python train.py --normalize_top_k=true --routed_scale=2.5 --router_logit_norm=1.0 --router_bias=true --n_groups=8 --init_std_router=0.0244 --vocab_size=10839 --norm_eps=1e-05 --beta1=0.93
Below are experts of layer 5 (counted from 0) of a mixture-of-experts language model. Rows are named router (the router's row for the expert) and show model dimensions 480-575. Each number is 500 + 25 x the weight over its row's rms, rounded and kept within 0 to 999. Numbers have three digits each.
After each expert's rows: "comes before" lists some tokens at least twice as common just after its tokens as in all text. This comes from a sample of Wikipedia text that the model never trained on. Tokens count by the router's weight.

# expert 70
router:514467505526469471478511500502446543508509480516502493480503516487490467484516496538484482487521479504498502516462503489533511507520490518505451514518460515508517482440509543525532448481502520528503480522475511509512472537512517495490494514518502487420517469506483473478486528527522498547
comes before: " |", " in", " to", " |\n", "born", " for"

# expert 62
router:513532519502493511516496482513441503480499512503574528434515512538470433517501502473457472494486530492527492559491509502492519480508471517470510518514477507493502496505474514491491552486511509510527434483509458475496481531500527504534468455456495470464526522507511471491499532557499527492
comes before: "|", " ", " which", " place", " JPL", " round"

# expert 74
router:518507508505484443482513461507455469500471479509493474470480521502521447483503534523560470501488506516468496465501453458472546521461451496468508504468482525450530488487514501521476464487537478476499540477489441491515511484529508512470558472504478475503562534515494506509455554478487530509
comes before: " ", " —", " −", "'s", " +", "s"

# expert 4
router:487501528526541481530522506503452499530517533503478490524503525472481493532520519507490540518484494539474480564496484537524511453497512527509515481494507477517472505486524509488513486466504521465487522455499534542486497533483516500520497489507544506486496503505460481459447481486489556526
comes before: " |", " |\n", "\n", " \"", " —", " –"

# expert 27
router:488508502529500499511496511503462532549525505495501514501487508521480480488510498523479486540566510483514501523513498518496519474471514517495517509504483453481519476507471540467540534494437506490506517531530502517524471510479463496517503492478506523485498522480478470501496493491484506507
comes before: " the", " a", " his", " that", " their", " her"

# expert 69
router:518529553558484508457426480491530503482497465521477479562469479456463503474500501527466548531480514538516560529464542464500511504496491483520513464491512501495495504484484525462514518497510517469502493528520518478510465501480479460501505513483516528506507491492501526504490488470468511465
comes before: ",", " to", " in", " a", " on", " by"

# expert 25
router:497486518465519486480455494494572478502501504463481498458481525562477504464483503517500493482518491472489513517520474561477519482499524462524459503526493490481498492470492525498553468523527519501524541461478521486522542499479505499543556494485504470575525479478512517533484481498506431516
comes before: ",", "\n", ".", "=", ".\n\n", "\n\n"

# expert 65
router:454489425531491463535492507443520486513502489522476500530514501481491529499514529509458524497495512541513444528490512460539511513519533509512470483468503499569534520486458515485569462507511481491487532488540535465504506545553488495530495549530488510533461509523480498526471478492510506497
comes before: " |", ".", "–", " be", ";", "th"

# expert 18
router:503469492518512484507522495466543460536503529483507444514513498494465511483495541442536522564499505505512494512550482497554452538497537542495466500522551496512498476495563482512497540511511531519537507534516474524496506494505523465485531518487488516465523528543535500555486529485511470511
comes before: " |", " |\n", ":", " (", "%", " Party"

# expert 45
router:467497522503485492488498490565465466508490479460441481517491483499501554522498507498486498439480500497477522503554533508494513502527491475529510481542501503499480492565477504455481506475479519490503477493473513517478490497536500501507448475561490511519497489517520523503515521509503503466
comes before: " by", "3", "2", "1", " in", "4"

# expert 77
router:517522502513503480488572527528495485508478492536505493465447476532501499515513500503552463511525530469491536492474518510504544506491472447460441470525508491516498488470478469496500485487537486460476525481473483503500505509531498499505561496543516469481493488483506517539517494512518516517
comes before: " ", " —", " −", " —;", " +", " \""

# expert 13
router:509502465506481464532480515474526505506458466527526475539501517574475532535497499465548500488468492513492517499482485518476518513517510503484491477514504506494501484496496497516543473511546515500523497513496563502493517482495521492491535503454515491508532482517507466561468541540521461477
comes before: " of", " the", "0", "6", "2", "4"

# expert 50
router:511531510489517535494477486458499468489470491528504480513479481452494474516497533519500487502479497496489498511495503487463511506512495472470506523490511519528489491503492488480491523514524445536466489580511501481498482533509537563554538518516499504503490493448488470513520495522460477507
comes before: "-", " •", " Born", " List", " Country", " Coordinates"

# expert 64
router:539493530491528484515529479519511558477466533499520473461458489492504454549494499527512556463477520475504505493481490535482521429503483484547448519507495500520510488508516489453549461525513490530510543532515513530488487552464514493481574516509522518508511528517497493497485522520517536512
comes before: "–", " |", ",", ")", ")\n", "\n"

# expert 30
router:519482518452494532533503511476538466485535515460507518496493512497460461472497532468509532518452494553491483486576520495489484503494554519475522495515484503484504480496510491459503510483494528529517532455459479505503493485492499521527503485484458501500536480529546503491504531514528488500
comes before: ":", " |", "\n", " |\n", " /", " time"

# expert 76
router:491493477527523505470507466526468544507486541470502504507493485479498506542486496540533487496500517488468535469503518459535475482545493482476479482508538516494504496506492539494454524500525492503524536449494536490481508459464532526536476474509528475504504526521477551478499493495533514511
comes before: "-", "1", "3", "2", "0", "6"

# expert 37
router:479478519487535471528442528513502506505499523502556516562482473518472520522494515489519527543532473473503514459499454507445489521514496516478465545491487514509511517524498529519468432504531517522514520510499465586468517552518504500507512503512499539534496512509485526496463509488462487460
comes before: "|", " ", " the", "|---|---|---|---|---|---|\n", " August", "|---|---|---|\n"

# expert 44
router:504522499502522495477483524478540519535466484522508514554485487500508511532510461492499495489531528478524501535535546514489497483463535489478519493506492536495541470463493532478537494474481484521506444527492489503506537511543515488515483473444489522513479513513484487496495468502493477507
comes before: " ", " of", "-", "S", "M", "The"

# expert 49
router:520493460478505513505491546526549481558480511488486474541484561521516521475511562483445479519485490434505476504461495523512497535481527496491520495481521489512487461507498453490527435489472485500482518532523521485511518535509520512518481478508463505482484489519472488461519495521514515512
comes before: ",", ".", "\n", " and", ".\n\n", " of"

# expert 56
router:530545487508525514467524523512499510494502497496507490481485505464477495472505519513481531518461508515495531452496488504509494532515514518492504465463463539547458488484522477495523458474473496452508507526488492442522508480512473473480464509509510509510531495532521500501527487485487519518
comes before: "0", "9", "5", "8", "6", "7"

# expert 6
router:523483471482519484522539501478490527459488529493467508500512566510470490532530497443471468517462488505493486514485493490474493505525486504482460500490517464531516445520504490484493495512441489480516521511487524483472503560462507486507514484496503525514550486491487484492483480458473524505
comes before: " ", ";", " United", " first", " U", "th"

# expert 72
router:459512470546513470535465530526510537547490512488502489502510520477489497463535505542491546548498533529479518554514516501497532447483509496492545492506455486485490502519519493511505530522452467487495509509496512510502546483500468494513443507466486499561521512461487475445510566466484527510
comes before: " the", " a", " his", " an", " their", " her"

# expert 12
router:429490471486522529502529506505532504524531500518447515517469447433514523551502545507549530490518474457509475528483453511493495438517479521519539515462458524520507498523518506507532493505484489502539468518554449419512478547525503489493523499514524513524498498491454519511499477499528565519
comes before: ",", ".", " and", " of", " in", "-"

# expert 52
router:524484515485477513491518475557500539541531530507504491560532463472519536487513494512536481495506443468466476488528506479499479533472510501486527519526468474498457479493469524495514508461464532480483523475521511530479512511530487455491479506424515472474507522515538485540489496507525467503
comes before: "|", " ", "4", "8", "3", "5"

# expert 51
router:480488519464472494514538469455481524464478516489481546484500492499492475514519504463498466480510486488481519506453485515480511439488478533496511528480507457457540512511457561515487490496497465509523472515518504494462503531491515511499524496512513455527510522450438475524498489483500545539
comes before: ",", " |", " (", "\n", " is", ";"

# expert 59
router:449498475493497472512458468508486505536475505472499494493468486524489482461492518500506494496449502518520531480468462524496485486482506501502483526523497514535533503446484492512536497515461478523502489494485500533484494452500502525498478500492514522485516473451495482533471499491486491505
comes before: " |", "–", ")", ")\n", " |\n", ";"

# expert 9
router:467497489480533521513451498443475482476494545523478502480545526468495518516512506488505464437500532529491485522469508488492522440492516488487536521539493478520498474538493454515473513478487509477516492540522475478525512498507466475475507496505498480461511490532451501512482527457462517514
comes before: " the", " a", " his", " an", " their", " her"

# expert 23
router:519512516453487501462534488479502490493532484478481497462535523490445516463495528520522473518483491456503504485525512494478537542512551516490509550497496463520509528475491469543487514447485513484504507439522516487487537521470478478531509490521489534455516499499491476534510538443505500509
comes before: ",", " The", " (", " In", "\n", ".\n\n"